Experts of a small language model.
Size: 11 layers, vocabulary 8192, 81.3M parameters.
Training: a variant of Adam for the experts, 502M tokens, 7665 steps.
Below are experts of layer 7 (counted from 0) of a mixture-of-experts language model. Rows are named router (the router's row for the expert), up (a neuron's input weights, with its number) and show model dimensions 0-191. Each number is 500 + 50 x the weight over its row's rms, rounded and kept within 0 to 999. Numbers have three digits each.
After each expert's rows: a language model's description of what the expert responds to; "mostly gets" lists some tokens that are sent to it at least half of the time. This comes from a sample of Wikipedia text that the model never trained on.

# expert 46
router:556527589477431440489578503399488556500458507561609492522557619476476473473423479550523502600496489497504468557545568480540600415488459371470495503524608554489545473446558536446493460423515548552527392536541509572500538386482464584495552402420464507413473548458545438482474581519570535496421453464481492469524481490553545494527508526439505586480524490560464579525460428535582493530563576425485451402475453455578505544470500477427498488470465600569433470503535476465434518521469463505486479498456480492521554455471419511492517541438535552523619529491526477543514498585453553498
up0:438494592503473489420483422443391524489419533493495540586474547460645503462508553511508511478535425401489503447589494542484529412557500458498572471560512471459455504528521561462464533492443522514442359475480506461493517532536448539567491499412436602480638461486516528490492432457502536593513416475389447492451503446560505469530432455443493457531516510548451536451486525474426479495528559650524445513423553520528465426510524585462522455510411501536447545459457552561503499516587518494530450481505501455565539534480546396428567442528545424506602525503436518497525448490517476497
Nouns following the, his or her and usually followed by of, such as father, daughter, version, name, role, theme, type.
mostly gets: " version", " father", " daughter", " brother", " mother", " son"

# expert 40
router:506564550536444531513470581443494521526510491448497537524546516565517509464395460422421526481464490500599370513551503392517565491481487395430505480525565575483556460443498482443562405423601490566529407498512510459519508456534474567484481492425415512541503466518484455483554527558555578578493404532470522539494467419555506498509538561494547553435490448627469602530486553528595507492538554563456436474489495406606462426438517474481554463507495448512369546512537511402519501479451479534501414495405537515471601466551477506533467481466504497421503556487570471546416507484536503512
up0:567479447495469520537447542478457387460435530445436439474498517600511478469533578465536543538511417512472408512612489493488545531391533444543499517425545504496535567473590464491457499548456571422446361434507497444524467507416472541427507463458598480500519541428508485532491431461468500433525474548548458443529430523533465410487476600551528473422495495458473507409472535483420544401624589503601496461480560465575498443490489470465517511489445500564490531415546551521497450410444501560533520515502503507497551536453518585447471490522579381421497556462507594492513568516523517487
Word-initial prefix pieces such as con, pro, pre, ex, inter, re, post, as in prosecutor, procurement, expropriation.
mostly gets: " con", " pro", " Pro", " Con", " man", " pre"

# expert 55
router:483543547542399450512553488401418516512490472571521440543540552529470523538457452533516517491440473437569437552543521469558540455520559439458479445490550498558555465500541606428488494406500429503506472514421509545607557454548589521491519433557426539428465484385509461473449526444519572527523464463555456498430491409588494449526450504460542529440561539502454551561474527494451535514565486435484463519503487480541512495407451478506509559532448619467401506445499507436503559443516500541497419417499446480588611543431443425493480487523598520494628523417458446499411478495484513588
up0:531503556504587536401535462495426493530378351492550556426540513518551452491528452509518456540498546500426365523467467530479453574425495444474519480551553540544440503571519400491587479472529560499442429506473521501496522468513437491489487498458463499471517594629450466469455439568575443432548489445531497494486470592461556512521516510503534569536581445527463639431477486501553551472491465441573545406501551521485463558506506481381535542513568458496578551459514511523516561507533425472421455427560573481486553592462501471424495534485541572545566453464491511501447452565482431488
Pipe separators and colons in tables, infobox fields and list items, e.g. election results, football squads with DF/MF/FW/GK, Label: and Producer:.
mostly gets: "Meanwhile", "):", " DF", " FW", ":", "----"

# expert 52
router:518512556537456438523525544373396449427478465497568498491587527542522456451469462472564528558440425511505535578554558483549581514524530435520490479523644472575533423454449571491483575555429470541479387505502439475567555488571459507492480448596487507434509477464545440459564511460473589493513477477472501461439459492549513459493498536444558523503561477535440559441405474575508490540575520496500409433488459465551487427383500498528524460578491537485516545560488458513499479501409510498528565595464522572542559605519451462504501566469568477486583493442514516402409456539450518614
up0:520552481460491439516449566411547500501563529391447585553449502478603473590391525491615525555462539515486471455450530482586472439517464451510496479462492478427555500441475467488537524478501598645467457525476533426483450570452427517521528457445506489525516520611457514532476532462547479500405478491457505496448566556518582454458452429408504412478489485528465414558346482574527504430577573543489457437485537473522520481572464472483470505569509456553440449436563537569429567479501520550490566486418488463422519492457475512495557434432445515510535442521532523518526558456548422433
Prepositions, mainly of, plus with, for, between, among, after a noun, as in average speed of, tons of, one of.
mostly gets: " these", " among", " between", " These", " such", " largest"

# expert 54
router:522477619443492461452509505461554541502528530458554528560616496547547483500461508407529523509518511457462468530524519373507619540463488442439540471504529507533534474436563620514501498465559523546498463484503553517587589547533474641525504429522363534495442483424562464517448610494541548524514461488558487492511524524577509524460390579488524488494557496533495602492512554500621501487508523484491467491508473459602523499474530490470537523451492529613519553435484514530530480411492465548504494464406502547537577474470452534579564509404544462417598493475599481401501450509547581540
up10:558509499494428479499536529503465419416563488490556562518551535482444529523452531526514376536444451452495485490579534450518576431462455472512475576483508564463548619548561576509540473465449453517460429584480476427509610506417612516468595516520479508462577471418542556531471448477491509345549495532517545458444539538496540512590481570564492493492638512486550570503476496614580538455460443622485519511455394476569482518465438498534449567508448481534573483384433486496472530481533490467474547571425486425543560475444527516549461505474515452467514523510529494461466498515554562486
Capitalized word or name starts that continue, such as War-ner, Star-Tech, Cur-tom, plus common nouns like war, fire, battle, damage.
mostly gets: " war", " fire", " Do", " Love", " due", " Battle"

# expert 25
router:512565558514491427526560491448431462384493483481554541543540588481462465424444459490584523533414479481520433574557567534547551519524587412482535487465576551521563433422535582471494501413450449601521495588540532450540519430533506562487487443528385534406553530499508428428487588480527543489534365493478481432513495413476536473521510509409561481527514485589432512507474523492519454493572553503451455435469466470558489542340527486504547434538436511506447535476472492523570486542471419455573495473464465534616520516410484509481491480477582452494528497532491418430456472500495521571
up1:631455565501466575599452495540504537526556522436541470595475445468590451436379422508527444550435483537498536521531420443577529502549598512402466508518448475523406462432531462530519520621527448487496500416469438503585549496498514438602528516465416510492458516480624474522460505475526526562496496485438487405525414498464492476527576495588506458426451544506555572535566572560596521540513520414487480420470495435507501446499517550457504510507517465485567457447453432552436511467446439418508458485557576448549526582545492455493491537474545477450506573464550496482530436555493548457
The word "the" and other determiners or ordinals before a noun in running prose, e.g. the, this, its, first, same, final.
mostly gets: "The", " the", " The", " this", " its", " these"

# expert 7
router:444558495452429447483488455390459484433447433536571464524557503481489540461459549444512523508404435515564498583508449538571522459464608458436524464456597516515515421444523544456432408383597419536516433570511469533480537496526564553572471509509444505412576563390578427473470561455505553480472468520500489387491474440472563425486440568488497462460570503514472546529439499552537578484516499522457439439464465423533446505377487454520551468502428550550409505481490503498523469453502492502477465492523473524512688556485457494521511505513526447401531538551488522447452472534487493535
up0:521586492602433513583501544488401476527489544638514548594567536515563424572492511525407533507447433532419450540527533497481522557470506424524449466573516493482560504493557547413534516558555470454358486530440501540478529397575447582437516472483469446483538482594467498428501501463485581590517351573549433525435526467548514437538547473479544472537552435527435532501504474458511419452516579469475483496512495419530517485614471499594512485580485545547478518514445498506516471542467442524500463498507474588479523541451467499585515494416535410488530537446494488457448482408522562535
Bare space or colon tokens before a value in taxonomy boxes, identifier lists and table cells, e.g. Family: Spinosauridae, Class: Aves, CAS Number.
mostly gets: " Elevation", " ", "Species"

# expert 35
router:487553604491460431581522520452406487445499471487551543560579502497449478528478485542523484576499502439525478542512490561631546464531544402486494464461611630450549501425578538464538522381538459582465508521485470462490516512554458572430554491485499488492526475535540476380589516466526556499610477553485429456494474452535507425504495481471552504505560497543411514518432478407496550513527583508440488467382475466546421515473483506548505448581514554439453472461541471418502492456506433541463568514482508578583594538455445497513506483440577462438553470519517482491545504419534421630
up0:572580575517457535552523552490435479534387498541532486501485577478542433512470510456561499497405477544524574564488549512572576535559539531496498441564472501479473401525459494529547442407455525441505473582503511489628471487510445519515534470494492486522550488594511516600522604499519553419510513499567526373554544465516440470575532425531431485551603426492439541514538521539442506436478491479508463456532438563526534522514482458529487473462538530474483580564388537462585463419476555499584515542513524586586508578497473614443453436404520493550567543512529601437462492551497485426
Compass words like south, eastern, Northern, the States of United States, and digits inside decimal degree coordinates.
mostly gets: " south", " east", " west", " southern", " Northern", " north"

# expert 3
router:438553556513467483480546575421519574521480558504494557539583629479524497463472449489433567542449409557507457570551525497545605501479510460513490514471585475552435483477461549357479517430612474584471460568472526500511615500463480591504414498457493488478553439437529393474511499516514564505553506485463524434577451517558509414485408498478584545413456497480475543456465586375443523459492540513519490438465511489521503543547545467493502497505433451495474497460511485466556506560425400501469480406455391544513621506481492518481484480443512468423587575524535476466474441539518457572
up0:466561532567549526506477538397478491565535569540512486460528521527514450515328494512526534451486462467469453544527451499595492500521538472543546392526483486524462487458404579416392477440492478438453452504452491375468465491481407647498535511502542438530509538520497486478589552525603508522476434377480415532524456451497455479522413447580510585431507573466504518514444544495536440487492629517506458511450503494564544516492535523552511553544493499529434512482350553447437525509486466433468567509488479484609528481421499429520471538562571499517542520469456554535545461502551477560
Word pieces inside Spanish, Portuguese, French, Romanian or Czech names, often after de or La, such as Est(eban), Ant(unes), Gi(use)ppe.
mostly gets: "ü", "ș", "ón", "è", " Juan", " Jean"

# expert 50
router:537523577507385430481542591495436472467455436405547463557598563527543484449449458554491538547442504459424486598510548557588599509484454438441485455493553504564465464521545558455551498447642484549516473518479456544492576458491504609469559500492461534437523509477580440545553573480592494493467453466497466482471435554589510475540511528476483550427568513526425616538455473514491493485571579504514434452426599511526542496466509459542578502466474531568494435523574560516456431466491438494528453442491500561450534542455472534550490589504564500449553596442625503435469504532489499522
up0:425481450525543516528455391551450499322476517505487473563532518508536477506465601482551585442533573502428470544468451423525530512530546531403446486538448482481479438501514559537520492425501462450474498435463488438540536483455511474426437519531518531530527581518484416547511494418467538536540485560562470420419485474550515530397504550368599530468509531563514512460368442434544375504523502550552554395468415481561484475497535548477417512544518466558550574443466475512471466546418568497511555522429508438522495495459456440500509504495539455516528436545461442413486404485464530572
Plural suffixes and plural nouns such as s, es, ations, ities, groups, students, communities, usually before commas, periods, and, of.
mostly gets: "ations", " areas", "ities", "ants", " groups", " books"

# expert 39
router:607549530540453405501493571447422494448460557543575535526553541537497504507419464480491472457456475504516532533546502508562530425392501345512560469496516553532566486492612496454545500450636492546534440540410524489603618445529505643462527540484497490454531420441535457443506511472497566504545450461497462417515529441545547461481466585453558542472482528575478491540428547564517571516620577515516444487424405456501486537387448426505507477566488513545517502463502499439527529461530519513492493500465505535548521521494426499535471499480610500508562514471601459455415456487501503559
up1:493573504446510545571488524494528448439448486429516565567462458505535468533534501491494517510468604500544435474550564481516535472501515452430486467457535502525532430601610488481610491486487509447472524507561536554499477488396390532522519486504464531544529432457410523584467466521481444505452566605515530503519551587493565422409493626486477566448421573511531473503420498544447505498553462483447361504483524419541469518519433528439503562426571542509461480554413533481439459473486517600535544522479440610526508468624434455409413549465518544489442507482463471519423506454458453576
Sentence-final periods, line breaks and wiki heading markers (==, ===), plus abbreviation periods in U.S., Jr., Inc., Ltd.
mostly gets: ").", "\".", ".\"", " ===", " ==", " Jr"

# expert 26
router:503556598506372476525490498469510465383457416524552484523562499538485481602479418444417492537460509563598463530458468565491504555451484429506436477453533523504509454486466547415545523430594470537518492443429524481545583506431447634493515453532419482470534444476519419434522523525541618480510513494461489493517477547558538497547492519435524590383497529505432511462465597495583522473524498465502452521517453526559482523490472516581546501490507578518451527506522490512482426489570454552404393489490479484515659521416468467485460534449549383482564451469574484428492515440571495557
up0:565497503465480395508487561442478531593451595494543449609533526518545494527488547398545566615473435543517475508504456533518477474497454514494507547548542544546447545489496454464532474524495461517468450476565508485555647491483521514504488621466480552472490418543515476587382532543531441445514512494494495384536463508499499508596461592438515440427450465501438510473468459477533511543477535600447510446458412489486437397466531567494436525522516469514572444502548488413541463535491477608494479370510463439517529510477479540525428405488603448435476557434453480402461515437592487520
First pieces of proper names of places and people, often in tables or lists, such as San, Los, Arm(enia), Phil(lips), Shar(apova).
mostly gets: " Air", " San", " Los", " Gal", " Ram", " Mil"

# expert 0
router:511474513552466465517535482532476487476435461513551485502566516525420509494480430463530485538368479494548482632591563532507542443465493444487518461525568519539505473541586601495466491431563509528438470515499505437497507455597469573449433477480435491451520496455553476525497553521542515510534492550541465476459442459550569455430533607459521534452574519578466533517420580552504486591567575478506423467416460422492423519355475565560503508501481508558494541440449448572508520452425468508500439472543405496552594564430355496450520521500523481460609584475522466439399473484439507534
up0:509466508556473451529499525490494551482612493495546501550541544480481490514420484521508473480554429646538455546531500447544500454549444385556435477519507486488534378553505515465492468558628372544574574516511430452524591422558597506494489557484514557440443436404532455494412552617551484506466504524522512509620518500476526440554461555448545453487505442605499449543481479506546429486518519529582511554432515410546536461463464490524494550614472424557475516517519428579505479509551526499510438499507501503525524372436483488559503479548503555493559484497426492441536525444513504611
Opening parentheses and brackets after names or items, plus table cell pipes, e.g. German (27%), Mets (1969–, SDLP.
mostly gets: " (", "|", " [", "(", "[", " \""

# expert 59
router:492538503534442512516477473389471535476491438448574545446592517604483402510434495511448561517503456515553488527583464487551557513499598444407454504527507553548573458423462552484524519385560444537606436502482419426595475477458486562367509436460500474466507472454481419487487458522580558498458464432475453459435467514508539415548506462437516446444503462586501550444471519484564556484536534459412435530413460457600516477435443475537576472526494457571504499519525410530542468508382432497495481464473532527469545564449447558602457524516527581454570590537527493494467453482493505503
up0:541448520593522449595500440414513463493417511543537538534614549356460548494471560479537505518507474521513571534519459432489479516503575518479531538482525501514521575465530552477512449459550578471404508484380425486481508411498490515531512511475539486528418485388576461405452451510571622441496484421458501368528476570483514558508554538372453526439457400578472504503490582493432491461535470528515465513450482459501560533538463479493581462489510508596475477543483437516533525470464448458482474487523465403576562508419497562516578389584507482418511568496450456544515477521514494544
Word pieces ending or consisting of n, as in didn't, annulment, autonomous, plus words like light, well, newly.
mostly gets: " light", " Tan", " Len", " air", " gun", "n"

# expert 29
router:527526655477440416513545519432452411508488479536552562597580606554511484498491469489526455522487510583523495539593475497632579449459575408473471470462521571519513481468601535463518465451527430572476496558512491478472597455545488637527587411525469502458530514476525401521478531454547567534604483510468512489499485416547567378515438523478501506452488470532428459490426486458555473609509525489350483463462562500491460541507460543565479488547480514521463473518520448545497513458519430498446413497412427526573572499467495453524525464425514466432529508440482528486494486452511490509
up1:443464472569506526445470569466487495496458463456448595481567489479571528520500483443591450558466615560555494534540372509450499488443454503421493506458481509485504448461489490471475508549488560453521462452442517444632467544443537361551505549539421454485506542473513523504552478575517517579537563522472491484476476577514406527454504573483519520444496472540489474472485517490366525527553493513553427384541541490491449494482532492400467477518497492574625475378419401498492448465412525577541396459499481480557552511577453519570453511449498430470488505360509551462539504575533516489
Names of cities, states and countries, often mid-name or before a suffix, such as York, California, London, Paris.
mostly gets: " York", " California", " London", " America", " Australia", " China"

# expert 60
router:480543557460452452517484513483497489446548465454533451535579599509575457438486538469397496580429561540556421528536453476546520422529522450442440508448585516541493465458525533423446517439559441547566511528487525557524560448522412603477524404539508509422517547481537465504504502511547572529563506524458446460480524513560478414477580568480601540401511541542522580434442514583551573525540560536589456451501473410543516480495518494547591483545452581515549534504494501549484559503463455499496486409486499541468553487517587492446315499455582479500633545471495548490481474503507480592
up0:473463439483517477402563536523547551477489415530509493536597546427476492437522570463541570497423500537517514507522577584496548586523450498484541358482515444559491528573502457469546479456573523466649447469542532470542536434479451518483396464545525485563575454499487453472562481502510492514535511464522521487414484474521446448468574547348500520461531558580500608458475546434515616494540454526475472534558520487435484443501552425477464515584473499450457464462545436513472471490488471461538514431541421627498568519646473435522459545491502561435540539408459502494452460550483507566
Lowercase inner syllables of long technical or foreign words, e.g. Atmos-phe-ric, hydroph-ob-ic, pri-mor-dial, OneRep-ub-lic, br-ack-ets.
mostly gets: " Animali", "phe", "uc", " Pol", "mor", " Dev"

# expert 33
router:521587553493499506448492514488403503485458471486603535590613561542457426501401463484606569638403500456500406590606471519550571540484567444533407494480542569556513478474548541439536558459534471509451438505545491520596543465507548499492478537559444466438510472450555437543540526502543589511430464514457509499446540490547490419510532564437468558525563510504456584502436564496503490500572442457434422473473467401621547512480467501503455515458464494577455541475443554472564459409457460505528452521528501525546534581452429453545476520517512479468575495436529513503435515471573513571
up0:530492442487487464478596486501447553529454465406489581487464571478572584415469458487537474488479498527444505501427490472466573506494512510562538400448512424534460451498504484470553424462513473521475476390498578438496490537491512557493529535456517521472395487438493463484454445639475484398536516516494417530517427448503535494489518559505538551435539486558445608491533529449501468622572502524425483442547538549525492531586495551400542435523566512424607413444427399521547553580524504491438448470394508500498495485498542450439483493544452470338536476486525477516582489432542444544
Prepositions and conjunctions opening time or manner phrases in narrative, such as in, as, during, until, when, plus commas and event verbs.
mostly gets: " during", " until", " when", " began", " because", " before"

# expert 24
router:530529539517444420493561547466461495489466504519539513579588600429418428435450463505514504517423489419467453601571512433509562420450512441492552457520594605487505518483485520456490445457573456569446432517524574513572573450506497559530503459419510501453444517401481526551491599467539520547468429523509448484547533499597518426410521539432567580413530600494490488535463541468526488479562498487453422425434449390562568535501476524514463464432462608574452515496574503479482466467470475476439490486524484506569535506555412539560505505461516550463544487435579395496440445468509554527
up1:432594510511487475484486451524546439502423537514531398576468488508406350419494419442489394582433544493528517564474521455515532424517500482483485529447544528436475488448505484475488523484570427500515497514479507552494445540455422502479514494470574478592426560498513490517469468476540471523436412512429428577512527425532490432503506459515470506553444441548448442469476604513515520475708588482471380589473526491518491452475545518513515513446529550413529454523462492516544460510512476538556488509556483446541515549466434520580499504456501551457535454483550534394537488634608555493
Words in biography headings like Personal life, Early life and education, plus line breaks, quote marks and family words: wife, married, daughter.
mostly gets: " \"", " “", " life", " wife", " daughter", " graduated"

# expert 4
router:527530585523398428503552556423473452511462423531601589532606536467449467575427431466515563601436509493462493577541497480591561500467500451552486487455558583510473472490486545434456571454556452528487492503376540564542556387503454601507444489497465531492441469437587476432528467460512541480486441477534453426488477486495475487478489526393597512500522491547472538566445597464462500510530522414501489486454455401573511463410526472592520475512492463488486528447494444509561541546485520493464471499536451467553634534525542461561478478513507592469557446491471579441460416539523590544
up0:549519442529511604471450452361478497556593501499653547559509558442483507605446495436478554544433431421431463472478448506476521505621496510487482550501530450457515555390450423454586541505429519571454449493513502459562507402453437502459485451536450360451502461416539519483553503567469549416506467518493406501502497469509473479441475461515498588561497469469458589481517468424525515450503454517554447441499474477573468479539531490543557510509441541485469548515568397427482500491417473532573520520447499500561509461475471468551585517558506559471532551412536530527428467564531544570
IPA slashes and letters after a name in parentheses, Cyrillic or Thai letters, and years or dates in lists and tables (/de/, 1960, 2012).
mostly gets: "ː", "и", "к", "н", "น", "а"

# expert 56
router:508597516562481465460518524441448482423478472483526596556538568514531396512403451491408592584389537430472423564524456494605499532410519403486452498493556581605564491591441496466569580442650511610509427540491567594544608495517481560448447489565503537468537476428525440511449517543501509474486488478479514484478489438537514457513540582459546535502482519529531466533462571572508508457554534432482444459465421410507487503427528484457494501492519524532448552502484500536568487531469476504537521397465500491513598526535492454582449503482510491489573535426543444507421444518525521531
up0:492554528547430405371515626354463526475560405463442554509478536507501489447462536461597446503437476534559532543513563500479508504556457515365545539487480550569546482531518529495496492564539536506492452516482520527552575445461508531507555419533457522371563460505513499534461588477583486513532490398559571459487546616520458510543439414572485435453476448459590493513496518525492459546619539535444480504391506534541501505439469422481523515493486488517509467422543500433528403565589545547473515475405496527526466554434462578469504468455545565532509418469484482450465524505482436478
Opening pieces of action verbs in narrative text, like s-ay, s-pares, f-led, e-at, plus whole verbs put, keep, avoid, dismiss.
mostly gets: " put", " keep", " stay", " decide", " dismiss", " broke"

# expert 27
router:478518557498496428539507539483454454463493471541549486524614542506549511474459483505584535593385469466436438572519549593529531480567540452454522484453567560490489410484524539435529563392500428538449388509521490535563528462567539543479562410590449504504524489502643496516514561511516480492461400440521472471524461469598535487489522486445545583599545531502437554458482481531556444505554490465398472468390467387538506478425485507540501409502434534508506475472516485529518449517413475529514497562502494553610539542499412516498493531455537485463600429487553457451436499434512601574
up0:521529534608547449460588472582525438527556579441497473556478481512542521539500555535555468533432374523459493542495592444511513393491531494392514512511492488527460467527579549478508459486512537490593468556506543500492489566492535540509502409487531527466530379521524497511463545487469418474499490458487512518518543468420412497517461467396503481523426566601428542383549506582561503540616555476521504466565555434566519601483473475391482517514483526449497525480546550536493508565579408434385399493475381514525468489504457431385517558451532533458460475505445483504496535492477458576
Endings -ing, -ed, -ated on verbs, digits starting years like 1(775), quote-closing marks, and words like Writing, wrote, early.
mostly gets: "ating", "ified", " working", "\",", " early", " late"

# expert 16
router:539557540434454495476529560444509510570483424526566524495573508446454485457458514515502617502479510452502475567591544499594518472521511445517465473483570530554480515457491521472527431469632412490526388527449546445586530541621432618466457410535435557452535541474480467517510547454447554518616497487565468507454517495488552481494566560470489575470502542531376551542430536537530524547493539549500517514473445475531486501462518492490476464510541461522437616534476504501576533406416469527489496520461494475507679482479421501512498409497507447438523583485520500514361468504468549595
up0:526510530467514445502586540491512438564455462492513517476483452605484543467538577523454518453526430425497550500511558450476531437514508436391521564504525518499494445505464472491507507477503473525494424595506416592481516513504530532437526556545460487476529520547413526587432557496547536553522546489408503514477445582490536484433532559532565439416575464510439456541487530532468422394561522477522490459474515474617400523470528471475608436567507573423507488602448562486541510468464550400527527565383553396541593487551385522503468504446513546516538569592518559428531453441585533530
Word-initial capital O in names (Omaha, Orozimbo), LaTeX sub- and superscript markers (_{, ^{), and table digits after pipes.
mostly gets: " O", "^{", "_{", "{", "^{(", "mathb"

# expert 51
router:590555534466431415521562595416504476489479500481557535564569586481476455427451387544559457473464458528556477574576518442626556431451563458531524510487541538539564439464570536476591520394476437519494492545433500500483497453534548570479513493608431529373523493472540472540485600535562511527586454541544374442532523449546510481541497599410566498526487520533435518463479528500600487573549526452491408515476496474574515508393466494495442513497509493518501508418560509520434448527543413486457436484500442520540588520480454498534454516487534488462563575496558450472453531464540522523
up1:465558606546446471504542540469421453404483448505575489541598482531526458536431515427491465628459437603486506541520558525526598498543531395425474467437603550510504474494481528472386515404592475532570494537501493482535553475556446568497461478452425428500546489440545427424525512525558589492523474454512459448458520543577558443468491501511558537384564501491505542588426528493533477486570529476442452467426446397465519531479532483528552459545542562509443567572445470474548462490497498546504498456481534453560592472404430529572528483430521497492589498451529477490443462516509519582
The or the before titles and names, colons after award bodies, and title words like Press, Times, Records, Awards in film and media lists.
mostly gets: " Press", " The", " Times", " Awards", " Records", " Pictures"

# expert 8
router:530578547544422499464481628478430540406430495531474514523529481564447513469425491457401503524451446471495449545512620532567531529474548403465514454576542498545451440508494446418534499369643501552464440576398503475533554478534410532420475483497401527440463493453512427510510516493544517515520423470452507456444559478520548506544507513566512547499497493577471483516520527594511501409548503488428369494407447450552525446399494417536507513486437456482450446527506452507530519561512475497478502510455516529480631482495412503542426530444519481490552529493562530507467433471396475530
up0:439595520501479524493452446475506466520443468493566475485546498551472455531453356448509527499541463487460506533509464476545501557396578442506534520450557586486538457494512453550586417466518403557472403455424567522474594588475499547475526474447600588401432531482523526501554509534472513505592459471555540552523466494480477478509523540528500482470482528430552513467507492543412558436583471445590472480503492510480519585418434497496472570539615473487543559460603527395358541548504447423574606551478520497487455500550469513449519441497505464373525529420485435507523520486532470515
First subword pieces of longer words, especially prefixes like re, Re, trans, sub, ex, con, as in res-olution, fre-quency, ent-repreneurs.
mostly gets: " Re", "Re", " trans", " sub", " Ex", " Uni"

# expert 34
router:467565557479478407531492530430489513470527491399574509530534480492511487475443475491531421530452510499641499555565590507501577500556523388531449467516602550560486523493582507482465501479538534602486460417461515396561555468485460532471465533539506558432492453473502471472548610470565580525500474458420440462541422580495431471501538547505521535418494478530379584515436493462538543495577532513472413481428509365499487514453487435563553452520455515498456532427523533477580473519460472489599447450454474539531627535470570530469464538538518428496553519493579539539451445427550466557
up0:434557475530494543558491498464538560444490453468445464543532428518453518522491546437499513508533497433572576534515462500475559488537485385449491505511603573538583573499439597392435543386559499539527496554609583483524451516394449544422461517508434447486480523465500443462447384522460563400446456566423513534558446483563526437454580564520591629435544535471509574478470516429585585442528549574470510472538448450528550550512562505548489527536443503528474518488586451433532426516475444545475503437561451544502560484515487452480581467522538479518525531471461496478552473433498501525
First pieces of words and place names after in, the or of, such as exp(loded), imp(erial), Ang(lican), El Salvador; also most.
mostly gets: " most", " comp", " imp", " El", "exp", " Comp"

# expert 20
router:536522560593395479530492516440407501449631496474506514546567606540489486535410512496440466474485529471546536511538568476580528417389541465592420467462562458502502461486516548494559475461499442508539465472445492453514448462509459529486507479539489475401557472422519407480467551502610602536563434566564463492491465479581554476562505498490497561415499550512495604475450497474574565509520560462563464474416458508509501500421466429491620511478538529542456495487557491449438443410485478486520466457458446515554622537451373483567544462458522519436586495452497481424458484566500500532
up0:535496517498447467499456516470526530504496470462592497516520562613462494512435539522475439519484496620465497476594537456547527429528537448471507530552526463587566469584497506497535491544520449578500501446439460519536588456550493519520435525569439516500507508484501524512453454565483551489491514483466473483454454468421608541520479517531510461455559492419498505518497417627578387515470541560484593496439527462429570474445574457459579506528408544670502532494475461469476349459528435460439555503534573443519486530537459455563428534432513382506522480546544455400435499514556607514
Pipe separators ending cells in wiki tables of results and credits, plus modal verbs can, could, may, will, must, and stray encoding bytes.
mostly gets: " can", " Can", " could", " Ever", " may", " must"

# expert 31
router:549539471490482368544548527457421495503505497416563518568521540491472417516428408567457454507495462513528521595526505515534527470498510473456461471495518495497523500509467593507515531389598394542475453577450480492533555493534495535500481517552457541386443480481527375434452595533554582489491500574488487450512517477476547428452505517449558455458476538530424519481435416583546501499537546489467511384377557483518486536518559513577570458541513551517509566499497517564465423444466452418452524460556475609506595466428451523481438457494575479531658529449485405485511467467548521520
up0:467453512446469405557499447512477443383567533477484460580493415487493528497455544499534515530506560558575444470532364435502494444599470444528512454533519458482571564483599512459506453509420460521588513553440461513502531511541466455505498473411462443458497492532535519540467535502522466532520484634476374384533569471507569493436555589497531461567478421533490471520486572528553416484527521528557438521476499462567568503494486437617549528536500575502526469484550445479474440432530586552507552515410479423521504586545494490540490581525565522463498426445500474395417553546560484583
Line breaks ending table rows and word pieces in music chart tables, e.g. Billboard, Top Albums, Hot; mid-word fragments like Ro|st|rum, 20|th.
mostly gets: " Top", " Albums", "Billboard", " top", " Sound", " Chart"

# expert 11
router:571442561449438496526574574442477478489456508522524474565639526477498509497495498520512507497500502578541461523553481492554510508532549484478530540582595484554467441419483604417453433420529393527521473478485489463450605458530515559542446427614445515449529484496508418473454555459488535533485443548448493460462488456538489488522521601462600491492548539469429567527381547550544544496621455494627452393435529482500479507433526467535504552579559553506494544493501468518493452503506459512475475491451460527531599486419430481535481488428509575445596499513444474440452542551513490648
up0:570531535490348482573561557421447583504491490519483485538461482527521498453469541491475506533492500354541503561461498519447522458507454454441478458503607505570470519552567559566622541495475455506535531455483522510557446517666503491508510440469542501510453549503473432570569395352472505521567467544534432447497529489494528501518485512560465556463515473556455444545490543386483561410445500555482529440571561439505507496454530500388492384468496460630514526472502545468529483571474426471439508562574563538529498518463533483454509461533576477577513501442509517490522541541540583552
Uppercase letter pieces inside acronyms, database identifiers and table abbreviations, such as DrugBank DB0, ChEBI, GP, NA.
mostly gets: "NA", "SI", "PL", " Chevrolet", " ISBN", "ω"

# expert 22
router:428522576504471503555556544416465499524527533517502467473594539512502437479416406509500437543448580490527526592502539436547581430456558483537507517396529546536509440444588543506537469515574453568546427552421466519495496445445545573557476519564470601431489490445543449586528564468567577476514457449533503513480456450514473465506505558393479518522565539516463555509474503470555509456547461440475498427526459457570570561443448559521455452542466547475498422499475542533438490468448480542397476453504487530573720516502440460500428472508529530502551599476537496419437468427492534496
up0:570394477474528461519545547580514451493514445491555484568515454530534467451492534522457488428475456508469413522575456578517548526494417499544472482533527482473571521445487598492544442469546519520437538524574512411531570419469507481568488406506433499478471395550463530553552481483496554410497430453541466396519439585609480479576488448459577443569386548482539601479463481558512514618479512437553449524495436541585476433441476519432365575506539467624475543492562459443495474477523516504493523524518518529501590535507418538515531526482543459524533464593509466493422488526523595500
Byte pieces of Chinese, Japanese or Thai characters in parentheses, colons after infobox labels (Family:, Original language:), and spaces or commas in dates.
mostly gets: "disambiguation", "น", "า", "ร"